Below are experts of layer 4 (counted from 0) of a mixture-of-experts language model. Rows are named router (the router's row for the expert), gate (a neuron's input weights, with its number), up (a neuron's input weights, with its number), down (a neuron's output weights, with its number) and show model dimensions 64-127. Each number is 128 + 24 x the weight over its row's rms, rounded and kept within 0 to 255. Numbers have three digits each.
Before each expert's rows: a language model's description of what the expert responds to; "comes after" lists some tokens at least twice as common just before its tokens as in all text. This comes from a sample of Wikipedia text that the model never trained on. Tokens count by the router's weight.

# expert 8
It responds to: Table numbers. Numerals and decimal parts inside pipe-delimited tables of scores, climate data, votes and coordinates, plus table dashes, such as 40, 79, 0.
comes after: " |", "|", ".", ";", "–", " ("
router:136127131121114106156184132126129130113131124113132103110117121109123146074113122115137122149118133158171137148110120130101176133116107183118107138151144135118110111157174183156207166149128118
gate0:134145139108137060121173111103134141116135161127158121104134118130131118156089140144106197148099148128118128149136126134168134139105098164123108164156119140118128165144124113108124113161084163
up0:125110150142123147056147076142108146179113133110126115138091163188146164146124120079110144103092134131094147129161091101172139146103111186156209085112177179138120163142132117092125057131106129
down0:148141179129138147143125146101139146082135102092157100120173133187126100106117149100154118112121114181155098141121110137106145130104143162134140107115147136136131179165121139114133113130060170
gate1:114120123133127158126135069110116123125125112163116106133132124084136160164117144135121165148145120110183127106129128111145132141134128118139157097126103105126113114158158120139162113146106117
up1:131154125141131092167115169101103111131119140153156130139085139065128113122090114083156149115099092111093103120135130129103117122111106129160162138175146160144157157114123111098097133172105143
down1:146080114112139099123077111117134142079149107125126147122112131110136135154134140135121084137159128134102119109134174134094135155097085121126092113156129174099135136139145087086135074076126082
gate2:145132153096102100119180131119170140115106110112102130125141199137145168128136137159125105131122167148120124125156105153086113135120154141135111156147128138117072112146137126160095124123110151
up2:142123148136162135139146092153066149116128090105156168125085134088157168128111132133105129114131136157137122141137138123066159117151103134138107157124132108137097143131115062156142148134098159
down2:098087132135165140136087152136148139152177121178168176133162129143130115122125138118111146138106114141113107087156153091132118114127104116152188103139118086142137144085086135110157108144124143
gate3:127107140144151110105114115128108141151118097073114144165132135115155107105108144111178134146129103125083129166117119160135106146125151113103094092133132098164167166156102082138153086141150116
up3:139184116171110136118131106156077113102137113118084096101108116117145152117117126147149138135128102115113153124147121122110138141154109126135102138154116122154162163132169127116162123120139096
down3:076153129087104110104118173131129166115113138152100122125133054162147128081134110101131119134135128097174120197091177132143068117098131160106086145133131103174154155108144147125123123114148139
gate4:096122120109143113134110122115123155126088128126138119121157129124120140126125152127171156164119151137119162150150160126157214106127138129139108122103109123154131143124136139144179170166156172
up4:103155158107139120139158119097091125128128099146113129149125148103073121158125142137176094122085104146132196110103082136118201131119113141086158142102138110135129112111093168147145107147086153
down4:101124138119133129089124127088126171109152157116151141138146082133126125123120126111149098157152150167112131135162114151121116072132180086126129108142140112132160114105100146163116158159143122
gate5:142129156133150129115113156086134089139111134124164106112102103122122118122158139082159120159090146104146129132137159143120129136129174147136154109102143118173147156106145112103144097122136139
up5:154118117100152107152107143173123177128152160113115116140169114115133119121103120135088155115107114141169130151102110173122124118149174096147157098126140124111112095139173109116123142136139095
down5:120113164078088156184123070142104096157117126131124179104143163122110103151168155141127148138133100112087136163128079136109103108110154119133145135098120126131103134122148120101109102147124105
gate6:103139120124130128086154111107118108152155159095103122157128146116163176150089183083074105085114121104112114141127129127133105125166134196159146113098128118125128100122099126136131141097149139
up6:124100092117126128144136142124141118118166104124151116059125139112148107089101135145171075102179126112126131173140165085122126142102098156117116134122129163149126117107115127105149171143134091
down6:129139127101157071139092119097136121111132080115130111156104114156143148169111123134133127125109163162116134118137100162117115140113127122095139161083137110136128159141145117131125119130165134

# expert 15
It responds to: Dates' years and months. Years and month names inside dates, mostly the year after day and month, as in 25 September 2005, 29 May.
comes after: " in", ",", "19", " (", " 18", "–"
router:140104146142095167096158104111125128125169090135141149139159146124118114119127123104108156181116120122171112130158125120114107115152150135147109153126139095120107088124131144136112091130135120
gate0:151091162096109132147135141144128129177150118163108091128138118160113126166098155114079085140137137112156127132150142091124126146143191116123142135165140143125139165148139187089091160121130109
up0:132116158168129186100123119155111117154117136146108126119112137147111135136148088085085175104097147134117126123141118127121117133157084133140159151121138125121102117100089129096140135107135163
down0:124145180118129116109127134095106123132101121087096137091128112165108117127161125105115165161087118194142184109158110089129152159130132124129139130115124122125109141133084121156105127114117132
gate1:135141171144185106116113111160121169111114115127134095150099166129138151121129110173184137154119109131139130104119129127113111117146143180138139168121129133127114146152134190128186106099138123
up1:138129138131114108115130129120157143113134076090104113139123204119155106146141104144110114134067164102140115127109111148134077131079155142108123153140138104113161148115107095128119131105148117
down1:122131134168098162128115078124163152142123094127125109095138123173126109124144115147120156137137183130131133118131105131140112163152102126119120169074126145107095162170098127150133095139127132
gate2:126099099139125162092119091103114126169156171093167081135109129132167106136140117102172145116103148143159089097140122145102168127139120116135093105134104140138121108118178117143123093153092134
up2:125178129107097150156120119121087111133117150108109079141163122129123134097152138156125126078154119132156109099075110107125147145143156113152151127128150138127097089108173113118113088164128164
down2:116080097073149120120143134155138047104123126119115167167154137111105143143125135135109085133122138120108106129126155129118156127102178153129119104135132125121078129117137171133125132144173134
gate3:172124136181132154165073135170133090122140145163158102132148185132128114176113145170202071098148120100145155115152145106164141134100120097152090146135158145120134146135142149144140124111173099
up3:141127132136137132202143131136152175147150126128172098148143142122125068159142151164148169139128137102115109149119091176127083128144134109112086108110133082094151145090117176119157123134145115
down3:172118175135128099130165099121105139094134154155128086153107138131138087151130109147117126107164098145108175142135158113109128157126138125104134117149111143131170139118150149112105141128136150
gate4:073126133156100094105123116122111158099109115110086119142147107137133161136120150143109095135171085135110084122155158132162147070102144143133129154108127127111111133084126131105138141110134153
up4:124098137121176122099096130171082141131088114078169130119129099123165163123102138130119142081136109129132128128128102145150127132144069156167162132109148112119108128129116106090107128102136116
down4:127090153149104167120123136104147163130133128107121100132148064141101095154089097111131089149133128116136114120125121149118135112152111048123155125106078137130116116118142113115106066157107135
gate5:118112144109106160133121089139153142109161122146089127136119111113158115172107088083147105192143091119134088154143125123158147104119158123097099111137131096150128146143112102126088106175122118
up5:151147125121117153123137081160144142139142122099138113142139122150102172156106136099135149150150123137127117194151112153127139103103145115073122124144120116148166115108130138147129151123120125
down5:119128133101180091098114121157136140168108130134069099137117126113137099134119126166143105119124117150124142155126103155129133124078143136156127128143137129144138150141156161169163109119134097
gate6:136085119149110078152158107104110156112107125160137178117144125119148122092104096140121057161131084145160122126162109101113136151117136140162119138128107138096150116140106114139140150150226133
up6:129107130116131088128127155134128093135142156139155120113147120091118100141144078151147129116107170105125121094134099154098138053136122137125174115114152126125128143107112127159132141102120162
down6:189132122109173133120120140117153174105110090135131096111146120126080134172124164053144134107156139098142130146120117121124112063106111127147133134153095108097115131143140161139108113103132106

# expert 2
It responds to: Table cell pipes. Pipe separators between cells in wiki tables of track lists, sports scores and rosters, plus semicolons, slashes and list dashes.
comes after: "\n", "  ", ")", " 0", " —", "%"
router:155078152142125088104132146093105145152149153143155053134124117094134151155123158149118119167118132134122132146110118140137111108145134137125132122083121106141118154131134168140105118104113135
gate0:118140156132120118126111108148068154129113142093119075144197106125124112109118148096124120133132170129125112094107115144154126107111126139155122116132134132099097127110121122103106164134136143
up0:110111101135136153152108100117096133152115122152079122116154117128136172188132100118155105132076108135145130151116106150129137141150122128131144125083126124094113103151100091131122135113144102
down0:134129138160123099157041087154111100119122098163080197109144146123140115164114128115101098148143139182137117155097109114117117125109079134101124126136138133111106151127135155134137092148158136
gate1:152142118128103126105140096143163118100147134165113134161086105132144161120121156104105157175125112178111134148105149116097126154112132113166134115099156132172104181130164095099109141114105146
up1:109137107148110074161148139131108093150116070125114146116099130144113113133137103129085131153110121144143135112129156116205124091137143123115114132111112164122116141148105136133190124158087114
down1:135086118076150121161117104096105101146120117120145144112114132128140110137119138135127131083119109108167166126081096135123145117119104089131106094116100159180177083139169108134118158128138115
gate2:160046129123123107166141133117144117118141163153120149125172185133185126128122103106138140090160099125161106120125156122136125079108098143164146105076078131131130134128123172140142148128126134
up2:125127137126141137138161120095069150124141135131150189129120154068102122126111131052133147090171158156136128129108148148119119115091132161161127122124081101119085118136118145119144100109121146
down2:144108107158145155132131137105109130124141119149127130137138110116140131127118127139132125145156127147106124152107149149117111117132116127135143078127136148133139113127102126135103140129035204
gate3:121108149117122103120127158138122134150117139127101143155110087124145171124113125157123126095138121138151093132131125112132118153154128110157137172132091096147144177103121132141137122074143164
up3:089131104112100122153129134128142148156140118110106097088106087124116119141111108157110091172118118113155144191165110115101138123113129166187137132125118102127135115127123113048093130100156152
down3:151088130163163131112100109179125155163188115163119102142112100150081129138110160102148133114111117183111157163149125094143120120150158132124151128116155171118132139114111173093104144163129132
gate4:107148138133152107118123138113083136114131136114124118125158146110155118097124152108128139093162119137140102157094108145137142111182128108122110107109136162134108130148136185144131160123072156
up4:112148153128116140150116133114127125143157090098127111162112125116094134089128131140127144091137112141123073147109090140154124091100107128111089133096111137106170120162091139156090131128132155
down4:107150148126135141153080106125156135196106150100100126135114101174144076077114179127108122118136147133134149103136117127154123155163127120127110122106122155115118129184136149139110092143069145
gate5:147142150133128134106107167099115153130089135160085170131129106093141118113133145104121111145086132144133169096116149079079150179172108098126181126104154144122117140149142144106102129095126095
up5:137114118151154139107119134116072150114156105140129129067103153091113121137131116121128138129169175143118098134152137069192130109123100137125066115166141103136162108139123113144140139141130162
down5:109137160159139124113168130094180098125128183102097111106163162158132136123112128146139098108110121132142090121147122128146150100135171169134107139091153149132115112113178161112144106126173133
gate6:088122137123174157084175116086101128149107130158148106072131111137142128115103133120120120117111120136127090185117162119145110131119150159062126119131144106134125130101130117128124127160111131
up6:140129073120142123122169063131153156159120178157099089122144103145155100110121120145094163121103068133099121170130159118129085133090149140176113111085132096135118154090118130072131137133147142
down6:116089090114135148105145107087121174138110114174158104122145101105103152124080113122104147130105136114108128112144155166141168115139136106109163133105127096130140157090121141160149160148183142

# expert 28
It responds to: Table breaks and -i syllables. Line breaks and blank cells ending table rows, plus syllables ending in i inside foreign or rare words, such as ti, si, oni.
comes after: " |", "|", "-", ")", " W", " St"
router:130147153098128131118128077113145139131128136160125088153119137138135124114125140125094127095147132159139125167153137106134129108159073119135120139120127122145138137120145138104144151089140149
gate0:130146129157104100099140157152182120114128118141136106091096138131136141062152071132097099124133111128151134149100116128087080131160114165100116139127114169136133172189134108125078156099113117
up0:129129141129189086101084119161098176092145079095134094143104109117122113176080132153148107132121099110116126091129114143127125127114129133157100134119083125101155137151106123122126179171071100
down0:146161097125119114120170146132150158119139111085140149152148113154098114118129120117133123136113104117125177124106125130125140160125127110097125118131114093129114141128096107112121099139101119
gate1:123134145103124181136079102089113157131105097151135152172095162107145135090124135081113148112134109128165117136084141134134173096162152127132107126084110142139126134120114126120117135168100106
up1:166126075152132088122152092115162130130148145130144141093134124143105084154108087147087121109153143104083104136148140119115147124134106134128097126155114117109124089127142120160137107108125147
down1:135131115137132126148168115112155112143161108136065114153142142141091132116138140136106145129137134084138146165087131161172166120128144126122108140171146127119113107139170098156132158122138143
gate2:165103080099147119133122113128115143132141140149143113108123194133159155127146135161125152122129110142085087112166167128106139176173110147141141145109128134178106102126129136115128116111134128
up2:106123093142120175137095129158122133149149144086108106121151141149137111141139116167125122139134157126140176155156128087126104130087109145147075094133136129126169135182115151166093138148120118
down2:135135155142136135111110133150136130124085177119120123101148177070071117098088148101119116137152160174106139099104196109150119125120097098124120111114146091163125124138136149138142110144098133
gate3:102150112119134171124121114104144146142126139143143144101129149101119113098138125155156128093143149157147104104149117137127128158126119082109134113110132110117145175122099124143123136106105058
up3:116108130128110112113103106122132083110170131139115086105132069110116117131093162107123116085122109176108173123149119104117132131106163094097143138116142138129186109168102138131152151107136154
down3:112145144110135135141105103146145139112117139110121092114111153133119141141100143116145121120127138189174116149123150121096143135121121121226151149142189130138102123145105147118123165129111132
gate4:126111112165123152128108085104128133187166151157144146115106110100156120132113147198096108133101128126156187147116127103132104129119097107136105124104140135150116154139112196114153144126163118
up4:140150119104134125089113110118104136093124145119103133099125180123114126118125171093142119081100104153117102137102135131170111178140115135130126120164139094093143142107143075166143142070130138
down4:135128139084143090116123147170158131121151137117105108132098095116146156138185069129115131114145165115105137118169156141158120141114129134120111114086128122094127116121129157159113122100101087
gate5:088122095080134151135128092101111087158132112148078138181126126102141107112124131122121132119125149219106136123139138150118176129126121098122135154090137097145129132119166154114111132114124132
up5:121108111096102100102135132144168137137085165159140097103102136164084118117128133162088116113129158147099116104127119153137112117184112177129134108175126110137059088153141132132106095103122112
down5:116115122102149115106145190143121122095115103161139135130110128133141180087132088165122158150100134106145143119141130149138152111108114091156162132127145101142149160136131091100123117113148112
gate6:151150134149142121161123142114091085110165164148132104099102131140132176151137145159087110140120150114113125116099135116148115198137150129134126123119184157134145144114111171125147128118150128
up6:114148141133140134101116133125137154142131096153202143126104089122082148079116160138119126133118161138140093124148153106125116138113108131113162095121130105151094105093172112092120106134111151
down6:115161150153141107103106148148114125140135093119125119115153104136122152123161107133139173160121177126118116138137135119155140115154147166152118110134117128152113084152112156108048161120084133

# expert 39
It responds to: Word-start pieces, national adjectives. First pieces of words after an article, like an-xi-ety, ass-, exp-, cons-, and adjectives New, National, British, American.
comes after: " the", " a", " The", " an", " and", "The"
router:156086127127107120104153104123081102159129148147161160134121127143126123145139128166088105120131080146132144119164105083131133112107137149156127130138111088117115154138143108117129202132115090
gate0:086116131150136133136169090095088110106146096111182140143140178154094104154157109115114106162162094130111175113122159141166104161112165156147142103126117106132111136129114064113104096161147142
up0:107152129158116124151098147141152144129140126152109135107134122090111131140149153148103122102107147179098124123108124138093118151114117142134122120147150137164098143177123130114148070114108123
down0:119107147119135114100135109138166132157125133123129143137118075129106119096118127170099138145089170169126124137166110170121164131095142149142090123136145126148115131102083084110109153125145129
gate1:173075111133128106091124138117101169139155134156122145114130108116129118142133152124129129158105106104119151112133117110142106110121165155134132082168137116136145141155135125155132141099066124
up1:153122106150116106119128120084162134084112142138165139143133077136114108101113140135133085116126150144116136146142123089112158170139164178086150152090127137132125099136119148136140151122118142
down1:120122104104162134156148156144117111144168098159122089096113139145109113124157081123141107189136113123114101102083110141140126175108110127172117122161151167112161123117119115138126103099070110
gate2:111120111157089123106128148133131160100176168140159115137101106148154110137142097182122100120141142103117107116146098074158139118083126137132095178164146107098146129138122121111113140131103141
up2:103129103100134095119110132087143137104175126131141127083125124141151134111116078142093078104137152152108110119127073118146112142121117134148168154158151113089102149149147149101135148146164137
down2:167148144143105134168140099121109133146114172114145124141117133121126124133148086113136130157106134140107109119130103139145159150133120127143141132142130140110111124147122151168142112127128111
gate3:112086101140118095096145127166106119122133091110136123093141116152134143123120131088126130157109153138100102119115162126165135093201135133067126141163131112104153148131161132108108122147116100
up3:099099131158117148168155130101124129128126115158096140109131100145128128128133089153131132124143081162143117096089132155169116137155143119143145099116077134137123134117175119125179098103123092
down3:142149124110136151093123125116131128106128145106159134138116126156092115102081115164145127139116102067150114109145132134137130110122141082108152147093154098130131155123155098086141090155114112
gate4:106117106131073134140147156125099151152090147139159121156116129146145130153143111117122072105104157094124090164150132144153141128113117139129132110153114118120145135120134168107115133178148108
up4:091124093136126119098128141101101129144133129144134153141083131084119153121146093132134102139102118135120138133144107151158124116155125107100142132135136110152134098197142074108108159137122116
down4:137118130148139141098121118135122101108140101108112164114117106153120115078140165119114105139127107119104122154160157103130147104151065157154132169141140119094130142158116070175104130112162141
gate5:133131185123105109129107145133090094131137111149160146158113106158123167111143165114151116123182140103130119118135142162124122169115136159135120098131107152103106115169137081122096160149117101
up5:128153140141156157140100142148133104094140209129122142127077180140105139090155128176093109107137158115132076094131162106105099130161103123125076136137096115134136113167127110127143144120126120
down5:148177159078149132135146135176139191118163134121134097169134123131137133161094096126135141131125125143140122066099115143128080124151135117099169144113074135117149151115158162089137140138139079
gate6:123093169053148111115127099142124104113106131116150121094130153134077139102177153163115100137135125147123117107124104123078083125117111123114112143141093127097120104135151115127114169142096127
up6:129077145183079122123131140126139143107149139106144113154151157100140126123108135145143135120138163128128137160113153114148125166122126132127110146100179141093125097122115106121103166160132124
down6:100134159124095145143118139171167128180100115127102144157123069119096122127146134151114153164129132108125149098074153121135108163103131088152099103173134146115157118115129188104112128127135139

# expert 26
It responds to: Line breaks, headings. Line breaks and double newlines ending table rows or paragraphs, and equals signs of section headings like == See also ==.
comes after: "=", "\n\n", ".", " |", "  ", " ="
router:159130175123132143149127129141130129129129130142117067114148105142129153126104133147080145114073132140129140177122121105114123084117146133109128150103113140149092122168144092157128163094130116
gate0:132164113157134124118103144098129128105131168142150155137092106151097169072105165087120143122140126106093104122134159128154143134135114132115118117085123119133134145148130109100112112089160087
up0:169127116123112142076101135154145117143135127118131091139142174134083128152075153167119142150090104134171156120109119109122119100157148121113121143120123164104077097157134114158112115110134086
down0:166146132128163108110080118146129132178105077123099131111137144113084163131120153119140103118129167157113116140165122126176120126152093093112190129132171120105082140140131116131117108130086135
gate1:132142152104088188144121102160147088156112123129167102123147155130157121131120101104119119177161136103141136133125152110123106121091105117139155121142121113179132152121145130128097049122113115
up1:145109120105126139133118124166119132169111104104116091143181196138149111140139119111123104112122134094149062121127130149133126140138099143132139138118100105155093116149121134091119131145115162
down1:109122118129173081137135137088101131147114118137142100170114076121116159113154134157115158149112149121121117101129163081128153150163117120066157120129127161145136133108143108125107115161080152
gate2:138154179114133140143127129133161126100149141128112126136129101120111113164088089147144137111091135115133172172147127101122122109134116141130143100123131138106142180146149130130164154121144141
up2:131155134153120139134136119126158128108120128103094125107142109162121127195124088131124135169145120135107131169144133133095103123132131118125145138126120132103151104109104162088071101160095138
down2:154181181099130143133126129160129146158112141132130147140165111103112136125113105118165117134105136130125111129176094111129174128092167132130129124147176144128129129108131126097100102169132110
gate3:079149158100145151123133125128127109124111150113149181121165101105135154123084101122145114136171150148126112097120128127072160100121144171151122160094119185112128119115126150140134099075137109
up3:139109138121160171122128088105100147106135173125141125151178147167094147121156149160106140113087146144163136128128159148164132128136157094120151140163157142140117107146137142126172164143137150
down3:127132103126088112158105111125141127141111123158145098111151105167113093144112131119116136105150130140120172100094117171171127143180095078069116095095115129142170095127073114128145189155113101
gate4:124132122115081088146144150124105107132155139099118119127109101162142113118109156127133115132146137148117138120117125120148150094141118126140146106128119135124096125143160092138126142118122143
up4:124125152124157111124173156152151115126109131130168120142127130155158124147115162132137124131135119128117105164125118112170148100134089122121112099187122130101164138135102143087136133093133110
down4:138147131145170125126170107143155091127087156160140129134156112115178132126148176107128162125174121145104125127129139101166123152143172114125140154185138128128120146121095071092101148150129165
gate5:134079131134142139140153148135121136118117122136098105157159159151164126107124089133152115173133098102143165105126131104150122156124183151102177128138098144129145142138163170126113172171142141
up5:133183118124132101163095117130147115140160125156141157118091158147141112139088108123172146134114127145161115184166135151112119139148128107186132151143159126111113123133133099131128116174092117
down5:132132182156117108128131106128120134135126094134132127130125128138141124122124133135123147137103139104140170117099072120143133122126160090108130117164086147117104115136153104112138137120137110
gate6:090144116077130118143100128114123134118128147135107123147179157123092124082113130100100135112150105135154119156144119144131168110113158110104130088136138102150113174115117116129135122079131144
up6:148130082126113101130120122105135141121119163132098144100148115120103128139152118113143109116109118095125151197129102147137112113139120135092157113153145122191160113115126091118114087143109139
down6:112115145152122111126179138101147116115109073108121132092105097114080116087098125119166121132132112113098164116103158126152132151122124116132107096128134102111142117124137152115121148127095120

# expert 34
It responds to: Infobox and list markers. Bullets, colons, dashes and pipes starting infobox fields or list items, such as • elevation:, Type:, plus words like called, from, to.
comes after: "\n", "\n\n", "  ", ")", "\n ", " Born"
router:153117137130111113102128115117129108129129123141144125134157175071150138100195135095155168158101136134170112151119115115072123102155153123122102153107132145128111070165130160108080147113138139
gate0:127126146160102140115082094124125129143092164118137157182133112108129182164166134133111111126125164090187158079113126134099116167154118110143166123120103145107131115154145124106130127144131152
up0:124104102106106143122121128112131170117134147112137144139155119126083118106099103197088131119131148132131110144104123160187105119158132137118107136175137162152094083135127098130129111112169136
down0:080107162129148155096123109117151147096136146156110122106122153141144150153114188140104174114115169132147137139112128129112141137126074132137109128142124141134159133109125127130114113135128147
gate1:189160131093139121095121130123127124134122182153139129089133141132131100134113160082126094135120151162116121121123142124084145099138096124127116138136105143155127154170129094111111105112154146
up1:137148152156137132081127118144110106103094166137114141172145134134118145092132119154143129146088140133146146141134148153094119109127102133098136151164111148090122130125115119169152128126113129
down1:093157143109128120159098127150130140152129108148157165130136155179151148111152114147143124131117146134120134108164149098131138118132115139120159107130159122106163131175160149114104102149142127
gate2:134134107129097109158129133130112138130107128100140116125157131121191115079138154122109136101144151172139108122154107134134094111132098091134154149123122163105108139119131111086115154135181141
up2:131144168120099135112124144123124190099148128148159147149139119141123106124155122072124090144105128130109127079101132144099120090122119132127148125138120131146109115148143112134136152131131157
down2:116170108100106089135153177105121131095088139124181086160127152146136127137122142159127120148130172122118133143141146148122083104141111100104146152107161149080121100160139125140164152118088149
gate3:159103151110118120136116127172140138175134120116177105104074130116150197128117141107160080146172108095139157118111145126146102111136096104128135109126137109150138081128142118130106138160147101
up3:111139101116082161124137135120123156136126164133096098137112079131100115084151113142102084140141152123148123185128170144171103151142095125137126094166081142132118130101133053115099079097105154
down3:126141136175165129098151115086092129099125121119132139087131151119166135127117145127156146141146084141099140129142086119130138096116117159095119108143138111112108100126109173108151129105124159
gate4:156139134159136142111148123119126126131138161146095132139164110166112186110124152129118102125147144141129120130136090132183136141091167147117120101142129092084104124117143136141103191112126141
up4:130123134133150150135139111131109152102152130115117122190176110149043137115078128117136194114163148115160110141140142113129173172135115157108172122160124149098133111127098112106119058153104152
down4:095135101134119097101153138127095142123141119101145138121110122147128159127119106114183138112116142144130138167104101164100118107141116104157163104171140172090159138165130131137104160129096097
gate5:175135138088129153161121159135062147110145141132089101126104121169165098120141099124135124125113133125144140138157102143117133125122172117094109100143146141128127108077116143116107125122112096
up5:150118129138159117139166111144072150163149129119121095104076138171106130116135145127118145101145105127149123125143150097127118126207096125093073157115101109118131084114122129132134118127128086
down5:108120150066136125117137111167162133105122161116142126147137095153124142141133151176102133156148107118106152155108168163142162112156140083108099109135098141145165155124143131157086135118125134
gate6:137076127124110120162137139143085124109109123123108134157149170119132216142114155175135167113176151108136199122137147145105114132131162110140129143083146130130108105124137144096107151131120143
up6:142097120152117110180161164105101126157138126150134178095166119157175099142097127087127133174148125088085147073112098145096130100118130137132150133093119119144098108130138110102103151171114122
down6:135129121168138124122141114108117142102136141101118119122147135127112154133141153100127142152149126136119149155114115140119091152140095101149171099149106151076135098130142152135127109171105119

# expert 21
It responds to: Numbers in tables. Numerals and digit pieces in scores, dates, coordinates, table cells and measurements, like 10–3, 2025, 0.6 km, 428.92.
comes after: " |", "–", " (", ".", ":", "|"
router:173123150132100112149150119114103123136124139126147086109131113122157122059151121115110106141134123142159107148132144132086135100178113170142121144133119128132117122142147146127136131142136128
gate0:100126124126130107132141151132096133148117134118125109109114099137090121137196082123113139102127138132170108161120128121127148119137117142117124107132065115169100127151100098149163095117133115
up0:120148147144113156147131127113091159085118100124098141123149123113113119133187077122129126115142102116164147140091149098130160129101103124154071104109119112157144170165163149122133098084099133
down0:115134141127119149172139106121160132081163125130127142099082149114130115123144136112121137123127134121113143148129150129113101112140146121130139122114122139154168134111150089182141149132088075
gate1:150109114146082139115127114071155123142110150132097119136139125108126121143123115176121164139142133167115128087126165146102164106139107153155144134072103135167180167139103107120120104106135173
up1:149071131150094115164115085104137119077120110117105112111075180102158118150120130164128126161143114162129123090121117133153126114163068146158147155090122124118156161144165122146142079071147128
down1:142128102093162146171096119104152109117114158126094137102127154123115151158137117101129152169163133121090106118107164154106100123106120126138144119112090160091149121166132102073166114135139130
gate2:133123128107134130132164132151125155123095155169126109176138096107125105167125143114116135193134125137171137150129154118113171140139090166160149105128087131108140123168128190109105125169094139
up2:141130084138150106123163150112171108142121118154116127131121142082083088139142111108142084094115113092151111091124085096122191145083145128163151147123112117156123116118178123107118177135121063
down2:137105090097180135137117149160177122139132121128093092116073137135131108134117140125140139129134120158111176134144108121167074127104144123131142129134130152123123122123128111091050167110110132
gate3:144151101161102127093137109128112154111126129145154121072130115163145127108107161113140090123190114115107140089090127079119144115141184141148102123100145081128179130130102140100121146124127124
up3:161122085160147080135102140117138131148134174106139137138112122089140140142112125138149146112111114173114136141141150100104123139132182162133152118128125139097139178138150122122170151111082133
down3:090145097151132154106090131164130141100105129137109142169109125169104149126130116130176130116147177090103118146149119129090110138131109164163161095146144135117132086153121122111098146107117141
gate4:147146125104110072114124176079166134140164128127157112146077119145118155090136086092115126114132140121143172141119158135143166139145106136149132125121137124080124108122165134115127106120120130
up4:126105115131110074146163120129141097120137105141144162136113172128122155107138159158108147143108136099114098147130119148113123109111126107132099127135134126134144105155087154153126133149148172
down4:112159134151111159144097114100133153134097107149149107115128123125127097158111144122114143100092161125117152128126133126139130186100133105092151130097147168171134134132152113136105087080150145
gate5:172135131096157066120124135115133095177132147149136125048156097094123124150120126123127168151138119137148128103136139121101170133186134136122136145083078148099090077122151127133110112129129132
up5:194156112131147124122132070110169079119111158134152090122164100121126167117091120078119138110126109174139138112148143121150087119127106150148117132168107112130078133135100089150107130120171137
down5:097145131161102131173149082086132098176119128101135101147087141130135125125122144138150126172134186161111101146108151171116110148191131138145127134160141121142100084153150106106116126136130101
gate6:146175110155127107135156109128150128149128094140105136132136129148173106136127191145116119075107055137179115120147151099127151101153101091111135092128129123153147096162127135124128136170127121
up6:134131116128070158090127116070098112116117132113035131130168126113129109163166119164109136116121125122152161127154078116105151120145106115167152108156106161138124127131120088109106119136152120
down6:083104074173120136141130096157150138106134161122126087124103167095146121156152106095113126109103131148135111106124136184070129134135128115132111136135148153092126145133142113148174124174116130